From a checkpoint of a small mixture-of-experts model trained on Wikipedia.
Experts: 64 experts in each of 8 layers, 96 SwiGLU neurons an expert, 4 picks a token, a shared expert of 128 neurons.
Below are experts of layer 6 (counted from 0) of a mixture-of-experts language model. Rows are named router (the router's row for the expert), down (a neuron's output weights, with its number) and show model dimensions 0-255. Each number is 500 + 50 x the weight over its row's rms, rounded and kept within 0 to 999. Numbers have three digits each.
After each expert's rows: a language model's description of what the expert responds to; "raises" lists some tokens whose logits its average output raises strongly, later layers aside. This comes from a sample of Wikipedia text that the model never trained on.

# expert 55
router:588485518550484514468509469431423492481547394576531606520450490489515546470482438536497556432545525456558471431505396497398493469495531586550493472387487458454526479451447521386445582509462660517437550547448646448538437494476567550463462496464529535518472481428437509511420540484460453490416480446486484494501481467450466422587481543536524457419505433560433571472523533525587416514525498522542498543496551566538543551516477475583531526533504555446617524520665450496458450508449431554563595452476415401462497491467558533503527506475494554509503596406598528503501542467501492544493533560496474515543573503491482505514415499492455491446491521500545459517501420484418527524411562512472461568419513491490495478485391537590541532454477457563463477489528461546457519471488449
down0:537508514507522502502532481550513514570508506450372475502514493440511516495489563411503573545519476491596515616553522558458451503512453489534536477491480535576557682530506476527497424506584459557506428626456444513390504442430442542528536528416445502463413426525515439489525488537498546496529434533671506561392521491380510538556440465492570588426580546477492552463486479435492458570509525441491490435544483508435502441609511441491556504471516478424448518496591466481435526478506541431384540443510445454467432510470548500501548543554479430497508476432450476514471425463461486562552534513548484481605466438474404494448571486486560514438534464524398456559464516563453478379564526509498422482505507484520529507486496489482581494521502542465502544569449442474423523508572510
down1:545542507355588507425514555529441570492516520429389488459567545393486482477504471473498559475444525461527498489505478480569497508465448505521592541566475512452534511505516471500506547521510468464566597518511389442540566411406517442593478497466530560522502483455477596492516553472481580497436417550590523480493561443547543483499433506495593530437512504489516588562534527448586489464420444537486544478369578417523527529477493547474513510505517428563525477453528508484505461481555540503577443443544549406523503476492485538468507527518579436660447538550483553452481535470448563371532422584447497470570409600497415485510590451413516510498550421488517529570496558481493534487456477421480500524502543567581600506590534469500495447481519396476514457507467465529524537447540525
down2:503522519442441453470571541392478591404461475408478516554469508509500392381595514505452556474583469433424434545469514538425468562544441461542513498512509526486491513446589496649496530525427470475496500520435435464531494554492406609552502499425491596488537514487564557509505483485533525484521548537456552524643454580453432476414429502535590465495474551484472476524511500478588415524507481421507516539546484474517425553428449525610503536448479471567605563505554497502523483503526579483468528508503534510477426507487535559561512499547484532545401515384516564407566476436522493422488534469497498410443558524527455523569541561500568475633543469511476495487423532519483549499488537507490512492512503520538396574439519547515526461502557513413625433448482456495489579533504481
Description: Numbers starting a table cell or list entry, e.g. vote counts, episode counts, chart positions, years, scores.
raises: "th", "\n", "%", "\n\n", "\n ", "6"

# expert 4
router:588529466510492515429522437448495514510561395537448573517506516412506513458473438511483547497533452502515545501501440495460503451438441598444546497437485456480548497502494480413477617521557605494469502517455589457571457510461588585555432560456561513520549501442427502416425557475468450529406456485506478489488434584449472443557478546528552494511507430485507538495569549450532479490511493394509545565477519547620552529488488386574555462505491477469617402543624483503479490521456440506594577430474447366445545503472523505543511554473500476531445597482536497493442439465500535577497433576504572522551548517550465538537473515456470486378441501585563504507454431571495546520443575505492526513483477405467461487503407499575514479495492407609450530541474441534428467502518575
down0:523491558497527422475519517508469540530464454433511544547596500555499421592552517556485436508527459536508528499524503515538552498361487545442436473498528531474410509582554516480555516467486506521508602538478490453497475464491527526509613568513465441508494409480477470574556602461555463500422431556517435472520570598440487577457472522528490497486453439488609417482566433493448550543466546469499566644493461460553512443546551469534480451562486504506480365494569490504516529512485514444528510427531504457418536555580462528561444491439551415487534507463518465531577486462525397567440392420520518520472499494454406482508514445493566439544534534437425508442462479551553541530454425422496517369487484559492453480554535507463498444523558459372555531637461593585485491551509532
down1:520539548472362482486453520477495567517485609559464438505510485431491443521509491495543454413471557453496469508547556423444448551546486546442478577408589487359523390496414577469451513567514535570548463408486442505473435411467549472512481502488495476480555503537489573559569408517520473520437498515542588535454492553534558482502498460572488485527450501472545521538474495528517515482558529491497477596429476472476532453511439511454512546520503532459498502483466479502556478500426464501519525470506600369461491415453529437461562574420548446487470600366474536560463498463487502499416397552499550520507536435451459495500526603447607439548483446509495504441546553622531545477511478424552516593446516567554451484430552391559435549495575453420478473484462497585450574491522462
down2:375565522569458486535480535492541536538449527448623463442478491530515515389544438600503542527636569519542467439509504527551441500517506615454483442477470534441528486440555478501457588553514494466458427564500483466405443505563445595548415546527559495553528495521459436597502492568456533475475484549432447559521486442453489493511555585486544417517492424517622521597598516535538545440461477489470542625574463447479521503458576492555409549484568574509507544471429481542400511580514447488478466475629463496449544400509523606557473469506482528483449413485459498534484451486523480532544539528519479512502559458556554465511512517527493509486540423537479435489562428518491464432513484523495448567478444525522551536566468511477500474599577494445517443583528468464446506466573390
Description: Digit groups and years inside numbers, coordinates, ISBNs, ZIP codes and table cells, such as 19, 07, 1991.
raises: " (", " a", " and", "–", " &"

# expert 63
router:638465481607551475421551396456407476483574487549404489494436498514508545520493471472456556513540519459516508551464495520503497397428497558586528513464506469558576475432438449358487542489527522492488462435406601526580489517515550535444475584497529503579462461461566538535428520447490450558459517428424443447525364493546440481574484499520507448461558487498489535537502464486561445567454497457570484598480481481554414593541480499481480429509423482448518473534554508526423451498475532513589562465484469395435554488455566438459553550476493620518417564526572475584438455436483551483572538643550481462500545494528508463572522544523405535479493450521509446449435501509526543435438564583484487571491465512493469458530423561556479500502525441568454492492538456552505507485483467
down0:512375521552473509494562546592397538454523598494489615499555381511505586501444457482546532489434479508505453478565459549473524442504503431501521499514456465531506524544483487487518482543541562528663463592574469507489565579521442514407513470450517565507471432486502434477419588588533474490576468538507526510568563533501468456493545550510508434504536537580444479487513522479502554497522503553506554498465514512521478456433415416497465468396590510468512505429575519507450520569473503477542505379496594478561526560509516614440470507568539458560460404550450436631568454522492472435522398448593540557466469524457568576483492474561577486538508425526569557514541564514546473466541482591497487546467494506566523483501443544549549500452468622521584467441479442495534472477433446
down1:515527517487467513484498443527449584568485476493573449546587481532425417537397477468582449445498390514548492597593481562501493548459518507462515524468449456443512560478536453478542455479505570558476462524552543561497440438506444413473446554511509518545437509388469430543488502483503494466467439529486460530452593504456459559558603429450590537473519491454469440510546567499467512530447518527514570496420506498518455504511528490475412532399509500538509527510608567474578468506412499469475523468479499547377507450534527467385477584554460557523565480495447457508539587511497428519476564389462476600482416587543568564470539582537501515538515494490517499512451490583399510563447429452525504684510466496463553531500466525378567521503462538476563503525495464387505519571535568
down2:504461516554450535476477481488541508489576521530496556570467455489460451498529519521462562555538598477520477507440503557629510512510541509422572537491488501582483543532458530461492584519540450501501455563522454418502472459581511548545469550478386474617530475536504442560450397492532444501503535543623441451452592453516455536578589525466523469487538528504427580483548485443464551513482508488642530524543407485475512463467467454513529435513563544401502487493482477569506520557578516401398480564515473523529458510526600491610427499493431484443606555522450522454518545486550461434410472564512534481555480485548475603566504594501449482484589486532559451518469524493451412533418468441524571499479439436532514469591580469519436365476602417451492520524519559561476558523525521
Description: Short stems of concrete physical nouns or verbs often taking suffixes, e.g. water, fire, land, rock(et), row(ing), blue.
raises: " and", "s", ",", "-", " ("

# expert 48
router:649514424515461547379554443477461434536591422575433531515393541483501537473463449508481480602585487487570419473550452545411513428503455598498482522487574437487544485448431456495501526501488532496471514499493514432527430463483527545487447541498448573521492491424450534449412515462424589570502469473474404488515450505580421499591473561488518453482522438530404569439479526503559494526471517429570509567459529515543466557439477499495454498478530534427616478585435442518520427538400509510613607428457441464521550455500510477464520482495541587522546551466557523547472466573506532552543447574545481513508553487490461467565504524539418486419607542608514489615430456533453523510449536514496492570456537436552482493517411580523534549493490540544444442492510467518468483540461444
down0:520451607481512450565530475560493550646514542393533528507549475547463504545476564514535507624543455537420500448438494543594572551495441550497517529485421547442493445502472523393438524465541563482551505462554401486476521503518590483457517508589428460533401483502449511510511485500445531516448411498495532517557419503532521546469541532467579483537475436524472428485498462507484542512519585468511588483455462510521467507518336468517527454553471541530495471514479463467391540579502478446567570478566526387456481489603493494474494375536566405552507506632457451533529554443535431476597483492572565442418497536469523507466532510508393467480470571496506504487538529511507556489498446568488517547536419553452434549558341496511536514535488470485503447436547516584426564510493494
down1:441529442530458502577488450420502510390452460440532408479489446440582453421563475551515548469470470412515521475433515482505534463595468504557459444518508528402445478440515438436513448461572511473429550528503523489581475469524513397433524509570553431474496504478523495490558554590600463523486591517588484496520535471546545480607544509559506465447481598489516428548520478473475523479570486473551420551494566525459445510490570473568473434458437523546518444481529560476551464385493530504355476604506537424401520512523583506452576498499471524483480492561494440440556497488450564474457550462489536464419498489518415530460435580535542524506472516501461488469577538456541530446481486526563564547525413604450445375568419475451460530478490494431583547539508546441572532379538547
down2:490487464466436508528504495544505559550497487414476551509485541500472443475587489549521548515404497483465486524531548470519544544469469569562451493485431407418514548550540499533472493459572519466405495530524511509570514506530620510509472644585457414484498434495486438479524562509571492499492507412493449497486590514411531575564518523474503560432443560498484603318463523536489449526490486505425526403472485441521482481494487571463537447471557534469582519564415490460517568500458491488551561468514467519418488499484507506494435483523492470543443500529540552439428522494442532455432319611552542507568468410457507459548538533472595503535649563585471450513525479539449540462554497575486517503526464542496556602404501438492523473595502452530457528469546492548560555483434608
Description: The first piece of a word split into tokens, after "the" or "of", often in historical or church contexts, such as med-ieval, Bat-h, By-za-ntine.
raises: " team", " Team", " ESPN"

# expert 33
router:604505517557602438467508380382446506496531496551491532485422520507480528445482450505443575536530504458468517497462550543481449443366440552591514479506569489504455501447415462360460631439495500528447490541441549444607441553464559533493409550509527510512473437523435507536405554522426453570473514455448485530547506538554450534616461542597551461497474469525485561465479512475546469494500560446579478580480519529498492449536421516525485442465489492419562411617529503494419465525449566501550575475522489455497549510518549467471529565502527499427449555509513458569461502521529606463536478596538476522500489473439531464565583549534496542401481470587527464523489433474500551426469556518443554604402518493435550538494438488517534490448594438596508503543493516551531543451539501
down0:413565501502497528504503531483539460516421621439498490530497525474417527488463494509473497426397468487412586592535413504455449536501463470379542415379543602510486569387466500554612495482483487530426441441518596513535573544611424483517546537537549509427433562434505407457506427515589484474526441551484554481558579530497478434373468472528550435447538516465527525539481503452436545558529433537503435510452454490468534480517505497521497478484453440491497512496451548504522413520443530566506513536447470528538491428467464537544457474506552404436435501583517515487370471476486503488509502431529504566400558477511525453419519555520532465533547516489430438433478511538568458439463456470440444554529456455494499526403466471409483450561511414537572579508526514624499500484465449
down1:614480502527556566429457474521550449482414534554468500563573541505505627547530498442464511491535439524558472472537516400490449531463442402472509457437585455442533474509488416520460467507526524482471564590450488487470400569541469443523584506432474492525467524609502552497487558465524380540556542485491472569542447405424530493469459520519455476514504552541458443516542533556495459476539567596477425460573510562547547503525488618406386553425447540545436546584645529501539513450506514477531484436484526436591478579456440505457477428526585525438535401474502582471515539565516469430461510466466507557411444559461481547447440511586582476525471465514486514553500460530574535514551478540515505535555535502481457457452554541491539455557512581555440436498524403441505441451462473
down2:523507566476519528390529591450453495499461504555458503506457428597543475493466454546461531469416476497471508570413419437487509512566497604465431483557532437531543432417517459446427514453591474472480430501492535483573554454515593457528434561480537487453511445583428481513440537544486522525356459498505462476475489550405429466564503485511522564554528625540466476469581470374506546488532511507647550470488527457548433476469566509498453507574416472565562495587488554524456518504466566572550493428566486519411535474518524503475431472506564371532495424461525534488522519450469511421510569427509521522428567410431539536563451586479514431422458438485427514507496525509535461486487519533464538474481457528400486526444482521509574556429536527513493514363500539479456442571476512
Description: Word-final pieces and plural or derivational endings completing common nouns, such as -s, -ity, -ology, -ment, e.g. tal'ent', trou'ble', user's'.
raises: ",", ";", " from", " and", " with", " on"

# expert 44
router:561579455512512500440591441474428486526586463544492542516538581448521452472473483457498479566557490552522571468532466519403488445442447570477553492497492439448424480473465494410465627485574567564389543489495612469552457498515629556495457558463520532486540482406406487464485539442471448544449532456530461495517529527451436499572513559582502504494543394563514584540553488416559483523439450388523518558502534519554597526538540434553509467474513496481550522589623461491515551540470443519580623463496413467430483430520491530561557566471543436491447619493498484557511410485546500585600437501513505483514528518453537510585540472519431499486498513545533506506459488535390510508463553498439447535501484502472507427494356509556515493553482414550498508505456474539501523485472401
down0:521529448462454489467447469509508460504544386555514478400595501530517567501547448498506506538441556411505448408490438507534450480563523463550485467502521400483474373554547499527460501430524450537529418524567570470381468534527500434538526485511525530483543521545540494518442474546446584414448393518478560489408499406545513468497524485555551556485546493508525456493455507633532520511461484548453480488594452541522494500410587542499466487503511577520497485514422529441578510481484622389437491506516427462550476577444448482508473492583508545391604475597407467454497470504442453594517467462456509520478468533419535446402364607543509543520567481462552525500491420498464494463443449544477495518421542504531533489509534535461599480414443478537592468498500417575558475504507497
down1:530519546558540529475515509506512578517470453517583513478473550431458544524428421546487505508432525492548456588540514486546450453451494479457515421615474561562598374581527424458492480451547539509513539527516487533528475406440496498582498513557502605539446521463472537493515591421577488565461445565491480501459529683471516490486483486511565558507427537488514439449495560478539501609522453525475545532467496514446410456480445413557513492666562520459504522418442492492551533480456447506513475458476516481584432501547578412524439596450433500500528490403540554500523560450554473489430368497465499481503453421510423448510457524574472479450526538585573458474497494538555521436442482543539537529355545557532449562444513563521475485537548496418434566465536478494519500467460533
down2:400514480456587420569500425479470592466507457527541490474422540493472483552556453567508445589503549506489458529546507416489441525575423465594426568484444465492492408531494452522509512538497482588494562515446508486488422420418509502447485553550492512518504512562511420421437453529606437406497451533501433494462514530617434544511521494425548543395491485426512573533466406445555598413532453443519492515489502393511629475507576441435552519539552518446462466513455574514614506462474490463458517511508493498644517489561529410570496444429518436486431528533476453548483496515524513522515524563474505528588549546472526533493517468545449508458599412578502496437486445588548545470513435461420475492510468593540455532465496457466397458488534494540496442438512466552479574515446547
Description: Country and city names, nationality adjectives and four-digit years, often in tables or after a comma, such as United States, Australia, 2015.
raises: " and", ",", "\n", " as"

# expert 15
router:495518456529504481435506421425449455422555499539527570490513547483508550489435391551521547569498520391439483537543429581465498443502452519511529484527543505521544483404489482480494574484555509524432537532450579312516414578477509471482473564524491473522556520497438457469467523516401585607490444397432464478490451505447504439573455553603583467518528452513396537494486503400520537505449525511562480518534530482597527514481447474553457452468512518453517466529641501470482483557437531561567525492539475355501561451449507536574555485440510584506498516474541486588482579508488612490615459539507467481531542489467467481487519516562478512460512535577553502534565483526434504450457538487417452523440503521483503457541423498620525467476441407571461467577544558606467521534465456
down0:525526508530597615560550440438536532544520556504391578540518492473464473523558424566567541429389441550558532487502500520520483540422500537496413456506504514456474469512508556462552464468489566552519476562487488526540461592498514493485487519507560390545520596408468500464457515585506524534558523471526506519539465462495445536473430566523358480523554474572467618619441503438477482503517384401428482556485400515522514520509485525463486538554525526492546566452429524492427479519546476404550582512497563519507553504516397495527491540446528458484465528488555546541562505471524482554529457442551545586477516587426571491427524524533586474439548534456475481490483446502578546538549531438474583529455640484464455477553394498608384489513488505454513470583529541433416541508480547
down1:383463523504570529470533511439501513529523553399484456642617522557517495515537446492494429473500444484611481491435400540506575590499457522567532502473503497511524442598527539452485580494523540552515470494566483512561439592483463537554442524494471575518477524486495481472404555572538505465515433494534509507401423480468477486518431499553516566481551518556540534527511479494515532444415566500540496459505419419431575370436518501439517469476412595558434498484507370516476428493533492445475445593542504430461587514472497533451493468483471490479426553510443529581474410355576511466500477447537548414464489479485430376510557468536593446549482547524434498568543515515503556555516490491466561490477568578611500543461538479451425492542426540474511426500511457504485522431498503
down2:585508528500468430496451458408544498507511412428458409446534477494493533418498506509576465465491473524516463500481543525512479498509473482468497545612547486505440509522406544555494509507462490545516514499455608490461451548482498519521440517455443462484592422530508484532528469462504504474565414578562566439557509521563512451429487420498587476545516438432498504480434456468456497529522547478509435507535529495458509548514429560458509416492495568498552551540648487543441591474446480517555484420501506438464394488498489370540499500494521491583461621570557479467457471448497512517494555538487436560553471481533532396467536544603522497499646432578550507467445485514486513467567568545525542508483460520412535526468578514470496421415691521552383547448495573443432582421540524
Description: Periods, closing parentheses, brackets and quotation marks around titles and quoted phrases, e.g. "Beta+", (2005), "A Yorkshire Boyhood".
raises: "The", "There", "\n\n", "When", "[", ";"

# expert 7
router:528491487554488512479561464508398407439535434537429575509489508491505554503422495502496512494488500487497461476501421557491517462442493531463439499475495434492516519487428477420508521538486537637456501484461566339509367624421617470488494514477519538526488466521444468493535523497483587542487485426531476462540427505454480463536437505548498507439521459559504563479509489462557414560442513465598466546543507520507435454457492521507534399528492508472575505555670476544497472503424519539619578397509477363536527483533474468486530520452524487494539551469548504561508494491476579552579536526500475516552482476490523517526542473484476526495554524582506470586386561560551528429426635485462437590441561456444471521515418504559558519429504508633434481527521455539417527499466409
down0:539480499453465552499525451603541549582588466503563529519497536535432486555519447474608546510471394457468488513499530521468533500555515601512471505537483514421508540460497549526484441512548544495433441480518520495430527616407516521518488484651488457410530547449545434507388572499484463522515408617465525564472574481493513504480599548543591502604474503588482601567465507461619456427487464563561476523535499473503435549590424593538426468504428409545553451522440550490476537515577438576512524509544464505533592531476441445445486513512488489545413447593497462560414453522557443445545556515551532415490493490471439527552564586470479546504489534487507465529496469480484511498502452496520509588439488504583554507554564464588529481468496503420485527417462516567614495445496497
down1:446511433519515377455534416413526449546487506549530582459385479516426460469512476469487460587427433513559587424538575550445522468608492507413411568430450611515486556499440476521405464544504481541594468484557461515457457563522551431466470518556547477598568635359536592457512474518620582503448480513457454517525535527410459473451515553461424569498525595485491479503483442605568521419508444504489495438557511514577509484603482554527539466505453445539516492480450562446488492519509500499438523491526470529567484495457447444534547490439476441499521506510536418556448476419475485558480532400518558442516575527408547422449467540458503484471501534541453521556459603473500535548457458505450538559480458482580431493519482534519576487514515487506498461441473482519408540514488507
down2:463490429519516481414435509553543447475434528479473445534553419539478515571464467504499503495544439487442587479409521475458513489435486490463483546478507474455473510556526576498461472538538483546604569551422524525502508608526500447469525536505558503449387591507499533478473431546515531456508397555555504570553507548521466520498446567543424513542506520599454491569529535457535516497577555413504549458503480322534495546569544532549487441380501567500398564431420477419492579531502469437509531538502517456452446507623511551480484451456418413565633412443592511531416578442485469514495479538550456427507479505489512566471459517525533475475435429510475497494567541552481388461455518494490585524485366484550486556462501537521436513495502452508473473468432454643507484461486508
Description: Pipe separators closing table rows or cells, plus equals signs in headings, semicolons in lists, and minus or en-dash signs in scores.
raises: "  ", "\n\n", "\n"

# expert 61
router:584500498523519426466552387531361496431557484572470460539456466526537529495467460546476579531511440485498514553529475524510497476455559601552517400466525460531486470501515536418545639493583531548469517494457529424523468508495582520522370536499537573519468504525435492510491530500416486549458533491511497480548554527570451460502463571522555520474521428590441603465437570433568479498472505431566468617527558516515512441553450522469453464553493486441583435517664474466406444537482558486560536470415496529443574467513560448483608582406522541472455582473474441490523542452475512441525443502551490569533563517492524550524556520522450578453453527530543397486448499528445542473521575504434474558447475469553510579497414538530534535478579437625455509468470565573499509483513466
down0:273440497482527486555549592449434458476648439533566496432524436463552382502485536466451491529580547557494584464466495548445517510465509502444543460488427491497475500455560505508469506496456472443452570505425464572533526497471428550446485480459388440512546534508445420536448514540476467428488527404623488503502487536518341646465560576523430551536375517536481523571590477461504476480487515466490526464498554490464522497496517523509506499497515414527472544512444486461532529477548576481552549495482508450585527482479467509509484568537481504612499483537488515499444519515507497452477503450422499540494460461481524515528509555429519515451598461522525566491589560438582419485473448475513543508509472472484440474402497372570536557550428461545508503526470465532410611526495497
down1:635515530515501487519476613499474436573508506415525470451487574468516557601566494479439575573538508532398473491523518539464402458477540532484496519444637515518469539532433512461569508473455506551555408519503579441475580513511530539548467484450501390500504320553525585462564501450436470461511579502418448491542456516446527486438531451519571457480555490554519493461542533475504543465469421471521506457506530499423475510429527488404378525413501530460536463478524481563529519457566546561463470517486501392511478534489530492459539459547450419561501468390534458478508540551593487441493491568471538559496474447517563511475457404551526433464507480559567497405454506590512510545596553420460500492453493480549520542472485508411450559549591450514501441458525552510593488571446399
down2:533520457619494433473517454537447480481499539552470506520464451446510435422452452524502449573637561521473514521449518523623471457497490487487509495574467546484408496430439471465503536492468422520490561470607528547411505449394498581534474528506532540438520517589511541423509475487559556570562437563493474528519417482437493522528463443519492492532555520469414492446566518521557542572599597532549458446473452480457514464442403506398441491553512521548495582488544476479534462421503493564477511553526583396541466521445483473546468509583443497434486573546594421526502499503613538466497547423465488488613539470548530577600512441473525512504507506606522542508565512466515405533492399510640461530488418462449485417591561495534477456519495495566541475497498441533573538540443520
Description: Final pieces completing a word after a stem fragment, e.g. -ment, -mate, -ing, -ation, -lit(y).
raises: " of", " as", " and", " in"

# expert 38
router:588531508552470413485535343496435469494528459560462545454421532486487513468432456584444578552532501457512495508477488537413466444498506549554503483454451434508506480365525480413478629527520560546494487606453511469555497531457546564533478557438572530523474502517461493552443507483440415543508494447518470525516434488572443546570486590540509487530519427546450584479521485476558494551444516420589472556483447489526543462543475509538414450494551534410593426543540435500399510523474583583539525462548438440424487489517537456475523521474578504491401580496534522523431511436493587476525503535491544426530550481476522464530593558517440536480567469601498502549400503448453536406444510543439459634461485458539522515616424507494582485550587537565511480554538472549489552512501455
down0:449386490465472367566466550499394586461464547574537526458513585528511465537550486496418496469405496579590504480603555483451569563402523556517568448476482454438438570543490512518500610494462495426481477518542400530578479564567492568577389541588513441526523505521462416546467551525547472431469521437465462572564601558559611517488466497485492556522436458547486510532422535501514592439441576516496462464556536388501517502496502468526505487479566480571523535464548560541468466398499537539506490500532483414461483426571510427568495512481449390576525491576484570450440529482498482463474524476448556517566541519443505507494528491435559480514457437486437577506482418524417524471508518531426492417502497493523479511480490442528549453661516530496506477510514461571516551454464527
down1:440482533417479602459562481447430472578509501545552565477479449515473511427495565449397438500462555467484527460507448562511511564527491574522504573539474527520479640455582505600452594516497519567521411535532487434523593639468488514557426485521504498526543569497462416607516466553496410431485556543389556529447480468466444537507573544432491508474470573479444441518475515513463549528523553530464540388465547484448546557531494477480558492530499572504564492506505506460512577448444571535556538507517460449476516504503509415487473562578430469524456490501517442493420573427567531408417506485390577482520529530520437502522511471380528435420499455516504506670525446572433548494553500490598493488485457584582536478484553553530559470548517467497521436531495459504502530414506503
down2:531528452558479512427481465423595482423466522496473446499479484480517469504561595456583437594532509490449485511533456482411534496488461373494557507527555449405438473524430491449529512436515404526578518419563622545483477494547478444461510449471534442509525481397493538470500494464467495538596514551446465447438467563392496459446416471486535501562464505463472503426563495430575489556557435498545484416436631574579448558494660494433488604525412430557567536493492462441572483499484492434458491463444472490569488449518484501424478491507501530517542497456486498615573509535581531618539517564509512468450565549475536522546446477543482521538471572505594496419492486620527507554571491488523507494496513374468482436522473495530455492493511459578458568466566520463467455520519525
Description: Head nouns naming the main topic after the, a or this, such as election, season, album, series, town, team, often followed by of.
raises: ";", " with", " until", " for", " in", " as"

# expert 6
router:578561436508484441482524401474400549533534478563447546461506507430466526473421484529467570473560506491440424444519513531427457487408502570498507447425499453506503499445482470418480514477488625496512527545464549493528500635531543582498415493529475513466403459478474542456450562447478549565483481459517505496452430494514476519525390541550557477427560516515451569519526496472555479625503512410515430541527468486589517436546506607494499544538531503403584465525587529453443580439560532492601609488512471458512479530482540468533510520403550455509453532560523396573425528492441463503549601544503465504520548563464593560493452495520402530527548536558561467472409417531452515448464576491426446585466496470538523447547486486563498564425549410545578502463482442578449451498535486
down0:376500446463468446530525533495440516500487397493462518527448501489500492532469440500523469504449508464448480529383456482525472408518546541595553536533535431494471512532564507541528485544503525536540621478549501495563536405405458462494527512512523571421541449534513531498493532525530509553497437471524502530424491460585447574442462469591555494521469544486522449587479422525329488511450562529346500401395469494446477498528500476513425550484371610421469528461526425481481563464566478501557504500466567569463459522468543525506513554601564486486505457562569450558559489547554586463611448451491468530437501427537517505434541439420511444529586487523546597474547526485545436554465473472604484487476578585447531464524494549501548535490473517385398507479513509484467496496537440
down1:530518567568450571501481543481420508446481437447460484518593507535475457432527601522409498524540516484474466435399447454500478476377533518485448483595442450518468572446514566527549472474523503530503601467534415461513380595563535498483520449484591377444512431468503559399487502553538536490474551474503491508502482547459377485556485445479500472454535453544504478497525543436383495546482515539514412572575409487520452495492510453598558444423443536455473494459479467499509465519510601507643562527514481515467576522506481563497513549563564443550593547404442589429506494488473509437465484496474507461443492512477448498477493482415426515397548581479477495534470478530501459513549490553440505467451593476635461544512538449456405557485554525366572484535505524468504473523475491
down2:661454585509549513473406464534576480585467504503539547561472532535493563453543468504476536531501423545569502521533444453549584528443366599440440461515480519477463521475414502447457547503437512515501490569515478513487528390433429458483566416557538384499551461588510551547521468466402469483478394488399448550557484488509598510515501406614509558562459508510494630530553536582538453475529416472484505466560482466468468457420614495481452548524473547458511515499488511523420441522526527482503474525513515572480451569500555483417550469506476569478420455358556541398571529526533502548541432536509436500529497510446464606457459543527480498482461479498509497573514415502555544483530555522525494518454526580422517473524421498557528570484476536497430501518539459583485421490494490
Description: Nouns and word pieces in biographies about careers and roles, such as career, life, voyage, pe-era-ge, often after "a" or "as".
raises: "l", "ly", "ting", "ved"

# expert 24
router:533553545519485487494544452494408491406536528510462544465485553485526520485457437545539528561586513411486510513512512546484512449434488516551562471491572441519492460514410532439537560480512539565440489478393541436497461585473570486468417523599511546519435522500445508525480514504394509517451533468461524435618469522499532432584457516533559515491507419575453545462527522435614445526439557484539472569521508486526451415473462468596496458543458507494578458567724418447486533549395474546530519454495506364505500423494532478522456473444537485505550506503464455539433507560542522505564501532469544552582565462430511437543494575543490574492505543480547503598536477594470532553463518540402437608508493492445500542435422488533492483458542406583477432562584516540441540475500463
down0:471577459428656500415480480437547536524468490497478509371482487548557546469520500601561551586500524509482510424537526503533508515464509490444514474488497456523489483506490480490503497452437497390425446456494488494491481512564464591471487524493551401492581510452498627585500540576508551461526437487514542396548567517491485424375426537470566447461514437518463400545480534546603459384478519479432432492450458461508390529534475481532520456540499485531490553404544507474537523493440452565526494471392491514418453348522573581409528464516508443502516520407506471518474380444610529506518502546474503459395456525460553535553518550588421501603440538528571486410513491540537534506556578446464465516490523552510495490440491484533443471429492543486554518470514494445516507460558497
down1:565511502504550449548527561618514507478536440393372523510486443457557536471487412447489606577478555434542502438495407470339506389451497466517486462434429432545547498522393502527573448484509469472521485484481475539453435489472534548435404493457439567466551501536524512511509538492509529613447389523496525505499367536484499491554509564430525439492458454551458484528482476501606456533574478522498519496578480445574461488476516590483482433523559445510510524425542546503539507534460500481512417387457451460555569434508539511431511417496497463424499472456504493575446486510488527424457492479515555572553553494559517526441487409544449434520428545472527484520442524516487527563470507535578501609477442517491522525506517442469518521479392506422573447401622430494513426525493441
down2:551530577577437474587499476524451541509491502517411482484535533540475545501498479507466465519516488481394485498558397476573476479521461580510461463532406463465566505540425512490459509432448566490397608517489452468396557524495462514573496560413547524402600452504471459503487497543493566496590584563491496503455550539496512459552508498437573503430559554527538550489492468475507507418465441560459420508557499513519507423639520480469484519581463479427432497451485554473518703462445455551565454382491431374556445600413405386494435519507499507502552486431541463436535485521474521501472566511546556497527512560515428482435429557530430573566557588453461536554480452538494487494544507454501498525482463482479491503422466475438562543484454559425500555521518518520479471466549514
Description: Pieces and punctuation inside titles and proper names in lists of works and places, such as Bou-le-vard, Tab-le, closing ")", quotes, "=".
raises: "uri", "ile", "uta"